Below are experts of layer 16 (counted from 0) of a mixture-of-experts language model. Rows are named router (the router's row for the expert) and show model dimensions 128-255. Each number is 500 + 25 x the weight over its row's rms, rounded and kept within 0 to 999. Numbers have three digits each.
After each expert's rows: a language model's description of what the expert responds to. This comes from a sample of Wikipedia text that the model never trained on.

# expert 25
router:504511479494508481476484505524499502512462440502415516468508474480478477457488556483517473497471483491514513495455528487464522512467489494519518513521488471488493511460502510458536504513516486529531477496513473535482507497499524487454458491474491492492507559510486498481499521494536489506478526503501506520489472480535498520487492503493510530470486476506547503494476464493514511507485
What it handles: City, state and country names and their endings, often after a comma in venue lists, such as London, York, California, -ville.

# expert 3
router:507532512503553491488500501507458514476520492468514535478515431472491468474513537486505508523486474499464513503515560472448494521528524475477502500530500507506481481529504494447491514526485506498549489518498487532488531487542489512467464494504518527505490513540499495444513493528499472508538555460474502483528489471569522496526442494486534496501498483486453499500506497531545483522434
What it handles: Single letters or short pieces starting a word, mostly D, P, F, p, f, as in F4U, Fightin, Datt, bryologist.

# expert 33
router:498528500537509488520489473497492548475500490500477501474502546517521468487500524526527502513512477500514485514501504457498521540525495523483533520505480461522463498495524504492500519489525486470475487469490518495515473518475498505458509470488536482459504536516544508448474473514498503451491513485491555525485513499510500490483472510491525506468462500505538499447484522509514520491472
What it handles: Word-joining hyphens in compounds, opening quotes, standalone spaces before words, and prefixes like re, dis, un, as in best-selling.

# expert 44
router:477534492493521506510501513500521474489482504468443524507497485465429488484536499554514503502482440513522504522510498529501516506474496499495519511486505492505487507495491521541518525493485484490526463479535481517518543505482507519481487480478518502485441509497476497506489503508517489493507518487462508531480469481555474477525492492469503529479463472472502479485499487522539489463429
What it handles: Consonant-ending pieces inside names in lists and rosters, such as -on, -il, -el, York, Han, plus pipe separators and CJK characters.

# expert 45
router:495530494484545496515495483521494525475470488487516507486496452452539496472503575508495510510486498504502535505505508490495507493473493493491523519494448504497491463507548456528499552514485501499491516483474501514509518506487502495430484510476477504560518519523499532434477518507465510451529505473501525532476497467505457485485458519446495488492493521501519508500510491492556539519463
What it handles: Pipe separators, table rules and infobox fields in tables and taxonomy boxes, e.g. Order: Nudibranchia, Label: Capitol, Published by.

# expert 6
router:477544473491492507526484486507476583463485474508493497465519473502487459460526525535491499499505459514492519501526508446523507494497487507512503535460462489488481502465476480520529518516540518486489488507518483508508495468499528483442509462499488492489493529518537500471491531508502499485543532520493522520467498511538481514508428537509484493487484489559540486482528499489484528492468
What it handles: Digits and units in quantities, dimensions and statistics, such as 1,435 mm, $, £, lb and percent, often in tables.

# expert 30
router:519516521475512480498486494511455551446492453494520463521532511458498441438467524484520477544536428493492516504522493493516519465528540511495513504501492504536470481508511508530492523479527508491495458497503513503510503481520520479469498485447488483480453514542482500486492469508531477445510546495512527501494469484515469489475480509460499518497510437505530487476516470519533502505482
What it handles: Opening syllables of non-English names, such as La, Ka, Mar and Su, in South Asian, Filipino or Japanese contexts, plus list-item hyphens.

# expert 63
router:477527495474524480505456492504509474508497487479536500467516426504492430497477540494537458499513469529507481466500538477527546497491494499506528538478488496501432476522490502506475505493522493485503510529475504544506548498494526467513494498498526515498485532516521509498488518520509469504548492449486532511493525495529515476461494488495494493491508486493483473482484498463503526495457
What it handles: Linking words in running prose: and, was, is, were, of, as, been, as in 'dry and unstable', 'Little is known'.

# expert 12
router:465524495513489467489468465498492524474499476476505465485511467474460482506512535516517456507525503508472492464533488490495491533485536512510526528508472501481464524470510493532529512520506516515472453546481447515511465460456530513473469486480510458485482478516517504467501488501483545537518548484505550486466500498510487512479480480452508516490503523509479489487521481484503522533479
What it handles: First pieces of personal names in tables and credits, such as Dev-on, Gu-adagno and Mason, plus the connectives as, with and by.

# expert 50
router:487514519481540533498452535516471532465519475512460502460505467497511503513487519545547461516496486548551525481534506481471476471484511516512523578493500487473498450456507533507517502533543477499480463503485486526492529523574520461462534500484470505510473509514482534450500491483496487486511537523499505483514506496539542471440499504515516515450479527494555497474485511517581499480483
What it handles: First pieces of a word split into subwords, such as bi, Ri, Pi, burg-, elli-, tra-, plus table divider rows.

# expert 60
router:485520537475530542489479477536496509521521459498520531530524458462500458489532519475514504542509518528496513452477499496481522484480480495522490498485446519455451528510490488477478498482506479476499463552480481522502514460504509487499465451480514478502503507495504527496469508474484497455513517455482545517517463469526468458466476528475469506493481506470495487501485483508533511555493
What it handles: Wiki heading markers such as == and ===, and words in titles or institution names like of, Natural and Historic.

# expert 43
router:489567550511520516507500536514493542501490489460517495480523491446480480499496523493527457533507477540459532479487483513468494496525464472500566516495483508471467499494473506513531530514510484508544474487518522507494515479506528462462464449485526496505461545512554486436458518517516476499514548452501557504472471471497508505490499523491509522479470487496530538467496458486510456504455
What it handles: First names, surnames and their opening pieces in credits and lists, such as Mc, Steve, Jones, De in Dees.

# expert 5
router:467510511512543511515489479531499519526491495538500464512498516477525464507519505529517479483473429529509558463473494481513486489476499473512559531480468480501468508507461553486526542521519527499496435509488528505463493477490486449426474482469473510503455543504548510452505470471494476463517483457531526477493488503541506506489506490467545489437473476497537471480482484501504534531459
What it handles: Opening syllable pieces of foreign personal or place names, often after a space, pipe or hyphen, such as Sch, Al, Ar, Ol.

# expert 51
router:491497494467477476506444438530474542475483469513467483479491507449508504463504498491534481495501530493499512506494523516474535506536498511455507552507539477540462524509544494449489480501527515552507479521504492512517506484509531471440516501500516522499521482543530469498451485544484467478529532531474509496443462510485473520484479476517542498509465491499497486500537463496519482496493
What it handles: Subject pronouns and modals like he, she, they, would, can, plus word-start pieces New, She, Ste, as in sheep, Shell.

# expert 13
router:504528481477521500477500504497462519479468479486479473496530471466521460478461537489521502516487501536502513464513497490516504448480542537477491552478472493505478489493466494491483521557495526480529487512512470525498505486482551467457503452487519546493456534533531509474480485482491502470522548487492546505462462512540483500485466504494504475470449455502503517494537485489519511525480
What it handles: Digits, spaces, dashes and country codes in sports results tables, such as RUS, GER, 6–7 scores, GP race names.

# expert 48
router:513549482508525466491503481499463516503523502506451479473520511486516438460480517542518487464495447479491490454512510497483528480471511516494521508523484475545513502507496489476524500508515531502492466540504487483521524502504510510470467505475507486481511559487493490506480492495516527473546535520479551507490484479523505469486466491510516536466505431501507483455514497508529495513493
What it handles: Temporal adverbs and final year digits, such as later, long, shortly, years and century, usually just before punctuation.

# expert 56
router:451509490496506450488509478528510525479537472506489509528502492484486447464523548503526460511497463464493528517491532503490493491481487503480524518490487509517493480524462508510484544506511478509558453478537510509526539529529485471458462482468508479484530517517492491460517519530505498466540472482489552500493497530513475493519481463526515518496465508539518503465522469496506529529467
What it handles: Words and numbers in match, fight and election results, such as won, final, votes, Turnout, "the" before round names, and table digits.

# expert 46
router:530506559471484495523530479500480533509515476514468511482489510488451488484479528506521521516517474493450511495505492467424512524503520484497486519536479466510491502509506519504491517510519524513500475502516507533487510465517554449459464502518501521485499494512502493487505491489480510496517514513491518481438522471509524503495479526473477510484481459465487503506493488499508501532471
What it handles: Sentence-final periods, including ). and ".; also odd inner pieces like g, ag, ax, zz, as in propaganda, quagmire.

# expert 26
router:484508506509524484500494515526485537504519496515466486484468498463526441478498524526506492491475441501523522512517487479499474543466478538493485538514480530472471492497472488519542543477517502477514464519476475531525497498536530466441474474485471483482504509514521512494478481521486494517504490521456577499499502471530491488439504456478521532495500492504504481467539496502498547498489
What it handles: Word-final syllables in Latin, Spanish and Italian names and taxon names, such as -ia, -ina, -ella, -idae, -ensis, and name starts like Pa.

# expert 17
router:517510514489503467508457491529494522513496457511522473506501493473474488491489523493500491477496505504490482506485517493519506500519528483542540516456479489496461517466495516471493489536499518481516471490539520515497548505510535513444498460513525503475467533524510547439480465527522499498507526488492544538489461491521514493503508521446526524480491497457535468484549485470545470508457
What it handles: Education words like University, college, attended, graduated, and pieces of venue or city names in sports schedule tables.

# expert 29
router:491549526487523523477515465504493545502531491478457471499513489502472464480465518495502525542498512513479517474543501507507529448458512461514477509477479509449479519487503489528526529550491501474488477487508495500495496504473532542488500469476528527484482479556502529493498518527495493468511543444490530515509502507514474484469462522506492520484478455505547484502543497497493523501466
What it handles: Single digits, dashes and brackets in pipe-separated statistics tables, plus header words like Votes, Apps, Sub(species), DF, MF.

# expert 62
router:500510531499553491515483498521499515510485515510522462438482439503474467485510542480514493561504447494472506469520504471472504477497461503501520527518499502496503510506490465480519529508529505465485466520487479491515542491524536514456462432460479540510473552543504502488501507485486530475520505491462511521477475530494474467488479485511515522497495435501503498492502452499533521531462
What it handles: Past participles and verbs after was, to, is or were, such as used, held, released, called, -ed, plus connectors like to and of.

# expert 32
router:518500503483526493508446489501515532484477490507473521468514438479520460492516541513529494499493514503500515508498478504517524502478491490512525527526496458538468505530509488459508532501518506489476506499481489484503499476467480422489517431502523524542498517494509494428488493531501480483533506503480495517500507493520534487499461509535507531491483483509501486478483473517490487520459
What it handles: Capital letters and first pieces starting proper names, titles, road numbers and dates, such as PopMatters, Best, B842, "The", years like 2022.

# expert 35
router:461555490490502528542500460539487510477480462530429527515490462455481468494504540518498465523520506501462489523495489463485484502470490493516493508540475495506471492505506463486526487484508509496470478495483498491534499493500482461468470469507525499508486453528570488485455500504490504472520521493506513546480454504522503481510496544489506498471511515502487467466505496519494503575450
What it handles: Adjectives that open names of parties and institutions, such as Social (Democratic), National, Political, Labour, Liberal, followed by Party or government.

# expert 52
router:458495510484492513483500489551505510490494470502506494509518440476458473490517518546519460522518503542519514495499527467539484513489466535502504491509468530476466491502515491479494533494527506494507465506494468513519483504536543484491478445483549503503514497533531506471490486560535510522538541485484508511474462481518482503487480503492482483454491485482499465472529491475534534515495
What it handles: Single capitals and letter pairs inside acronyms and codes, such as MLW, USLTA, ANCAP, WDF, FC, ESPN.

# expert 15
router:485549528511489509514476484532538524508498453507471478498503497491505482459473526507516513503492453511480543523511498445500524520511484548545512512480530510486454458457503497451503515496495509537491498502534480527520521473475532461413498496491496506513472522545514497432494476540478477468545520498461528551489516460534506512493477442472488502471475495489542495496497445494554520515430
What it handles: Digits, decimal points, spaces and unit marks inside numeric data like areas, populations, coordinates, percentages and table figures, e.g. km^{2}, 34.8%.

# expert 41
router:467537532529532521481465489540486571482543483465483517522543471482497500468483523548512493516506478541499529458524515448527503443485484496504479535506491477480484476501517498461491496488517503457525444520480474544490527497482525500505490476499481499477450508512500494467468511522509483468509508486504555515495518515530491481490499491492531483432500476502546494490488489487519539461455
What it handles: Abstract or generic nouns and section-heading words, such as life, music, education, character, Game(play), plus line breaks before == headings.

# expert 19
router:529526530481512505523463488515486550522486467475543479506486415495462508464514542493510476544475487537487485504534518476478488503483510496504485494501479512514458484519495497447495522509481486500476481510523501510490513482455555532441486475513498518485492522524480516461466490493515505509555516457461533476513498473485486487474484494466517492482479498509490508466522467527519526523457
What it handles: Past-tense verbs and the prepositions after them in release and award prose, such as peaked at, reached, served, for.

# expert 9
router:520505541472510501518486491531492500481506492503471501507472445459493486468520540508505468515545518539501528501479504514508497488506517501484508524477431481496461467518480490432497493491527488518501456531468487542483515486525511479473499457503453489457480574501500522478466527558512525469520477477525492519501471501542533479468478485468532489534505507510531501461430475505537502497454
What it handles: Inner pieces of longer Latinate words, often t, it, ul, ation, as in volun-t-ary, Intermit-t-ent, sim-ul-cast, rehabilit-ation.

# expert 18
router:472522524481502508500484478501512561567521466489486513457482502470489468526474532506516401523514471535479517505504510453499533541495488490500491491501489520520482500527449508495537535534535544454502485491537471477487514509493522488449454489487512505454490510512530525455506497527469486517537525512517521500477520453488484463511488518494584509508493465491525490502504488475538483504478
What it handles: Common male first names such as John, Robert and William, plus year digits like 19-6-5 and mid-word pieces of place names like Cor-n-wall.

# expert 24
router:526532528518526468478499489525500510492447477503453494495522454480500475516513526524533497528478516510548550499508511490488531529513512506515480493510470494502505518497468509493469555539505518497487483508500485513513535481517519468469469455469506487511459495495515539444466479532487499472540513475493548508479497483552510423466494511476482546503479543489532517483533488526505499515472
What it handles: Articles and determiners opening noun phrases, such as a, the, this, several and various, often after is, of or in.

# expert 49
router:498497513482507506501465462524498478501515485489502473471550447471480410462514519496532469487511504527502466495510489530503522528520477504497500533503511509508472515528518525527508507543552474488501488534494491496528520515533519511439504500508520519490526517501506525496515516511495459500559525453476532525490453485530496454505462494521525523490441454504490489445499517489517518486490
What it handles: Forms of be and related auxiliaries after a subject, such as was born, is, been, became, plus table row pipes.

# expert 36
router:477556469469522501503482457522495511483514465510453463484514463469507489523486513498468523536499484491478502489486516483491511486516497498503498506482494476489498490495495478544503517557560494514547466514498478543514533496524507521483490487490489530496491488524544519521492498512493479492506544490505541501536498456507510454447483519502460531514480474499497484498479496495546521490479
What it handles: Rank and role words in biographies and succession boxes, such as co-, chief, Grand, member and appointed, near family words.

# expert 0
router:522507484478538519516482487514514522497510488500529509493501457523484524460520538500533467506489464490481497481499476478493511496524504502531530490525502441512479460485506446495508507511522503499491452494495491533523487511505509480493480452491504516533522495532495476525519474496502491476523534473517573520472498485524466437518501540457469496464491482512531449497491489474523508487463
What it handles: Content nouns and word-final pieces such as -ing, -ation, out and up, often inside names: Bing-o, Wreck-ing, multiplayer, training.

# expert 42
router:511497565507493500468471497482503515491509480538464492473491479465490437494496501489512490521520461492507526484503479490486495497484516530467499542473515475504469485488472490477555535498518509530504479515522531478504513474506485527450460473524497517500430519535506522484479514518513478474526504499484520561479498474544516495480460512452508532509498502496531487497514514467517504474472
What it handles: Table pipe separators and date digits in weather, sports and election tables, plus born, died, located and On.

# expert 58
router:499555512510513487481484478531498503532490446500505495487498472475475452460504533527530488523469483490497527526468530502485516505508513483489512500513469484517434521530500497493489523541522497487500465508503507528467504483503546466471481455511495530489462547530529503457496551536485489481510539466480497492522472489547512501498453526462455525490474526516488481487500450441518543512488
What it handles: First pieces of place and club names after in, of or table bars, such as Wicklow, Welling, Toxteth, -shire, -borough.

# expert 2
router:514503463491518467487458469504489537473561504484493518507521487438511503470489549465516533551488471488528550479497506466542537491460485504528512535514498521493470469511504522477506536536539521517476437517479492494511520500496514537500474486500526482521531521490514498486512545513519475454523527489486506512476518487479456504477495489512488547495522475520506475436512495490516494514508
What it handles: Head nouns of named places, events and works after "the" or "a", such as Cup, Street, Road, School, Museum, tournament, film.

# expert 37
router:482531526521527498540471476495467533488507492500439504512532487508503475486506549483555522524500491537484486497478560459509514513517477523478507507524488499518475472478479508490528519531510498500525476536530490503524517477485489458446477473505490472458491556508517547428510471504547507477516521527468540566486498507530515500426468501487531539526504485513500488475484456536498497524490
What it handles: Opening parentheses and the first digits of years and numbers, such as (singles), 2013, 2010 in tables.

# expert 22
router:468509533508536457494494509519506504463533462485488520511523461454519465500496513530488501501537434507496521485493529471490516488482539462469507521514515479475429501487479511505516518500518503499523476523519514520510498501470540454494481487484483483498507520511513512523490512498452486461518495484485494509518482472487474504471460509491498507507510482510473472471528513514534500535478
What it handles: Single consonant pieces inside words, such as skyscrapers, subscribers, blizzard, curious, plus the preposition to after motion verbs like spread to, run to.

# expert 34
router:521486525474499494512475483524482506495520483491461488536495478498478503497501498548573484489485521513511452494507546502468561503487528509514469518491501506525493503492479463538506535504511476540495518536527515501529536485502507495460466459503537502504508484539525499490492518502508506459506485488486471481492497491555478495475498540481529500511488446498515488433488469523471467478482
What it handles: Word-start syllables like Man, Min, Van, An, Con in words and names such as managing, mandated, anaconda, often in music-release articles.

# expert 11
router:515497525476517460507484460497500537466508465484530497474512525450533466469512512497496459505517499491477498495489494449496536492506489495517503478513516477455461489507509483515497497502522503508516463504504505534507492462505508508471524433497519516487467520535507511468446504538494483455564548482457528490491482515542455455482518481505543566534493479495522485491534458488541502495465
What it handles: Everyday noun and verb stems that usually take a suffix next, such as good(s), find, read, land, and New, plus possessive apostrophes.

# expert 39
router:519501497482538505517468507516482544467487487505462514529493527503504456497491558505531495529489477523530497478490491500513517502501525471508494524489472481527502505512501479471491515486496474509472487540515495495467526506482517510429502503488481495498468521523518490449481483547499500479547522471474499517515496533522494465511455503502507523486499456531538477471483487501562514503437
What it handles: Digits of years and coordinates after other digits, e.g. 1981, 2021, plus initial consonant clusters like cr, Gr, br, Th.

# expert 38
router:490515498490502518472514515481472471466530467530464518488491502475464489506502528518485528501518455487502519480504511499499524460466464525509508525508495486500485501553476515494527531514536481537512495489505509506507541489546546463489468465505499489516488527482533517489481469530525489515513492495482546525469490493521511470503461509484488532463523470469504470496546520474503503526490
What it handles: Middle syllables of foreign place and person names, such as -ro, -va, -do, -ko, plus pipes and digits in minor-planet and transaction tables.

# expert 4
router:513519535478521512515477484499509509447511501476537493468514477459508496498525512494503475512467507500473531473514519469494519499448489511521519526519464451492473517484528469496522501507533503508525492496502449539512517497455502525458511473474483561478508510512530488466485540489514529488512461490488569506476485501524520468477520500517490479471490530473503472510500470507542478491469
What it handles: Opening pieces of infobox field names and similar words, such as Born, Coordinates, Sovereign, Thesis, Country, plus words like due, according, pneumonia.

# expert 10
router:493545531516523510490472513509499546483529491461449493466509510532528496445482524512529508529529454511448485507521503457505525500495494504513507554507502484487459462521501472509510496502505515472521486531483507515516566503535538509496481448472496464503493530524533508505438523501529487498494531524478517508463502488525502515474475491479484487504513503499518503458534489478520487542459
What it handles: Middle or final word pieces with a vowel, especially e-endings like le, re, me, te, yl, in names and chemical terms such as Athletics, Methylprednisolone.

# expert 23
router:525523500467526499500478474535474509470452473512486461444501460467493518477543540497505480529508492516513506485491509498502500466498505477501493510490518535492446490491495513478501509516511510483517472506499465544495533496537550505444479489520538498485503503509512497484494476507461492469500524499475531521466517472538523434474464516518541528485470496483520527493502484473527534499451
What it handles: Nationality, genre and occupation words in "Notable people" or discography lists after birth years, such as Israeli, pop, violin(ist), politician.

# expert 21
router:533523510477524478507448459491496488505513493490448468399535481505463469492525515524542487516519471500486519519503513512505497505500480487512507536523479485491451524493511500470506550503532485539506496528488491511481555493520544483491496470488530519510498514526508514458478487509499490485520525455492511491488500500537507484536517496489524504481486468507512484493501500481534529526500
What it handles: Commas, mostly between names and places or in lists, plus clause-opening words like that, which, who, when, but.

# expert 27
router:486505505496514471534481505537463517473510442486469499504504469472519502463495543502540538534491492512503512499510542488537542474456509482528519501488518514525482487497483480523535523537506510477470487492507515505520559477476514455485471461455552497512495474498533512477505495487520444509508509497502498530497508464530501478466464518480496497494476476500469487486497447490516476506488
What it handles: First or last syllables of place names, dynasties and time terms, such as Mon-astery, Ter-ritories, Nguy-en, Oligo-ce-ne, December.

# expert 54
router:518518504504548496495498437530510503482487497468444502502540552520507521492531545499495479482465466517487497491511515491519481510494523499504516545534491488509477501528512487468490511509505481478520467488508467505514537503496542486438521487471525484438478520530488482484446496497482498451556575472456491479487544499492524475488519531487496519505462526529509488489510485508507514498436
What it handles: Standalone spaces before numbers or words in prose and tables, plus inner word pieces such as op, rum, ym and fil.

# expert 61
router:473529524494525513546486494502494513503456501488472511488507424477494478485523532562499469539492468524474522503473512450476533514457520504496519521496475553478482501501473506489486529521490500495529430490515483522517512506509521476502493479489484516509473494522555518478513466488486524499551517480503526515517467456564460483479514504513534518513486472481540487497506486508481492507454
What it handles: Adjectives and determiners in descriptions of animals, plants and heraldry, such as strong legs, yellow, black, the.

# expert 57
router:499541520506543491460455506504488486455509490514501497491501515523478451489465523515519478517458520539543496481502514475489544488479496515512536507472496522528453520487497484525501527540548496504468479521469502519496536522530491489468517473525495535482488513479499525452464505533500464501522509466498499478522482511554448521483493466468479538506505523469494542481503520488536459496475
What it handles: Opening syllables of words or names after a space, such as De, Le, Je, Po, Be, pre, as in decorative, LeJune, jealous.

# expert 31
router:484505477486541541552441494509507485502542508496487465531522445487508488507494522516496486513484432472489518528506526483489483508469497514492511548494528481539494473502509511484509530498521527530506519539496452486506528514516516471482475485497474513486497530532493497512468524503510505503537467499509513537493491493503520494495459462497506506473511499505491500459507480531538528509503
What it handles: Accented letters and French or other non-English words and names, such as É in Éditions, de, ó, ä.

# expert 1
router:517491524461537482497500422505489540504498510512482472535488455467495456488520497498509459521524483520474471484466519480525514493510512486484537513486503494479421549540457506472525544511538496503513487506508487538457524518523528444473520454479525546511489546527491507484493515488536460502545487498485494448469513506506510501498468532471533480468511475516536481487530490474514538520453
What it handles: Capital letters or digits opening codes, abbreviations and name pieces, mostly in tables and lists, such as LC-17A, CUB, GRO.

# expert 47
router:440476520502485489525475475524505536534499466494434509502542474431515471469470513486500462539509458521463508487528504495524461501547521509490515488501497510510480516528520493535487550473550485492479493493506516517494526489493569470453472451509507504506495508516533500456466461510521501469506483509460535487469491503526477497515467517507479542499482459471525446468501469512495531517496
What it handles: Month names and compass words like May, October, South, North, and "th" fragments inside words or place names like Nonthaburi.

# expert 28
router:514502510474493481533481480497507490492497472496459489482488465428506453467482552502538478544501519465503501512489494495509528491517514471479532544492504512459478524505477489483544529508513509537488478536473497514507523501502517509506420477459502516508461570525534465518494502535503507525483493472514543526467493480532498517491471481482530535512477439505481489457495521467568520506444
What it handles: Pieces inside personal names, often South Asian or Germanic, such as Unnikrishnan, -mann, -berg, plus pronouns who, she, he, they.

# expert 55
router:511495504479492490514494469525501512484525472465457486477492474499496479461526507534497477517486474527459542474501540488499534466456504489493523554473524498488481471490526438511483490547545480501516462499489490516533502467507505462482501477486473530496479548551522510503476505512523458512502496448502519533491502516498452508491458489478501515446487507475474494460513491506540483518481
What it handles: Word-final pieces like er, der, or, per inside names and words, such as Londonderry, allergy, Leander, plus after, until.

# expert 7
router:500523512473560496537506519490468514495499513524497480501515457470517495464495533517503464546498481523506534502490509501490500516488473516488481529551486470502465495507510497489493551511533511476486478520510484532519501497523515483468488476483492502537493522554532529462459472517536500468559526508502541519507432460512509465452491531524515489462515480507507525465518528519497527493489
What it handles: Pipes, slashes, semicolons and terms like League, Apps, MF, footballer in sports career tables and athlete biographies.

# expert 20
router:537540540486515503498470484514500503511488476462480494462498485487521485472517521535524541531488512502516489491491544464496526479470506537485507545488504499491470498542496498527527548512519520494475472525483510530492494497528525531479458478507495517486478516520506487526487512541513454512527495491476513516514499518509475500465499481470480513448509472472474466457496491499536514510474
What it handles: Nouns naming a role, part or relation, usually followed by "of", such as part, member, son, President, side, father, Queen.

# expert 53
router:449491506491519496510520476552458523476530487489493502512512484518488465490495515523514472502464462519518513446490507505512508504496526487513543525529490519513457481491519487528497502515482472483481442480508482507521534509510522472419521496455537492528453497544535518486432502495498489497504516491496557503492496494519480445496455509505524505462484530518535482520497490512532553502464
What it handles: Prepositions in, of, the, from, by, plus openings of nationality or place words in lists, such as Bel(izean), Mal(ayalam), con.

# expert 8
router:474516511491510515487472503487450495553485470520423476493473538518493501488524532501500498506540487538544482520497507473473534462473502470460515536510527494506430516514464486491524548516505517517543496478504520527511531514506517467449464453500502507498441504529527516469473464521498475499502537463469528494499478502553517477475477481520537521450490510508438472446506525539502535504475
What it handles: Short vowel syllables inside foreign personal names (Japanese, Sri Lankan, Indian), such as -o, -ko, "no", "Mo", plus spaces and "the" in tables.

# expert 14
router:472519487479524490503499456520495552524513481485432462476496472477487447479499525519509484504511481519518509503475539485511512496495488492519517513507488486447474502493499516503527513508536494502492484504500474528489476474499494482470471436467484477499476527546519522462487456509528479497543555511488546528469479470538497522517423528513533505483468459522480489460467509494487479493452
What it handles: Digits inside numbers, years and scores, especially game statistics, and verbs and quantities in sports reports, such as moved, million, touchdown, took.

# expert 16
router:485552498481518451499468504485438508463521493498567484524473458506487448493523503492500479538505451515511485478459503504511520501481480484498503528502486490492483499492496506532489519514509532507488475497523517502552503520479525483456517481472529513502491521546509491453468494511515497520510515455437525521488502499524498446461492511487505540469478504498508523474505503519559524517460
What it handles: Prepositions such as in, of, under, during, by, over, plus prefix starts like pre, De, over in political and governmental prose.

# expert 59
router:479531462487523481511469451534509500470489417505441516482533486449513492511531524524523481508508520519527513507526487512507502515523537499476511527500470495541450475488525478483519532524533470492506465532490507498514497464549512454418481512487471497514501523526527517463477513519508505487507533565474555481479490490502522455505490483449518521455509538495500502501486510503547511500475
What it handles: Plural or word-final s pieces like s, es, os, ers, and capital S starting section headings such as Squad or Sinking.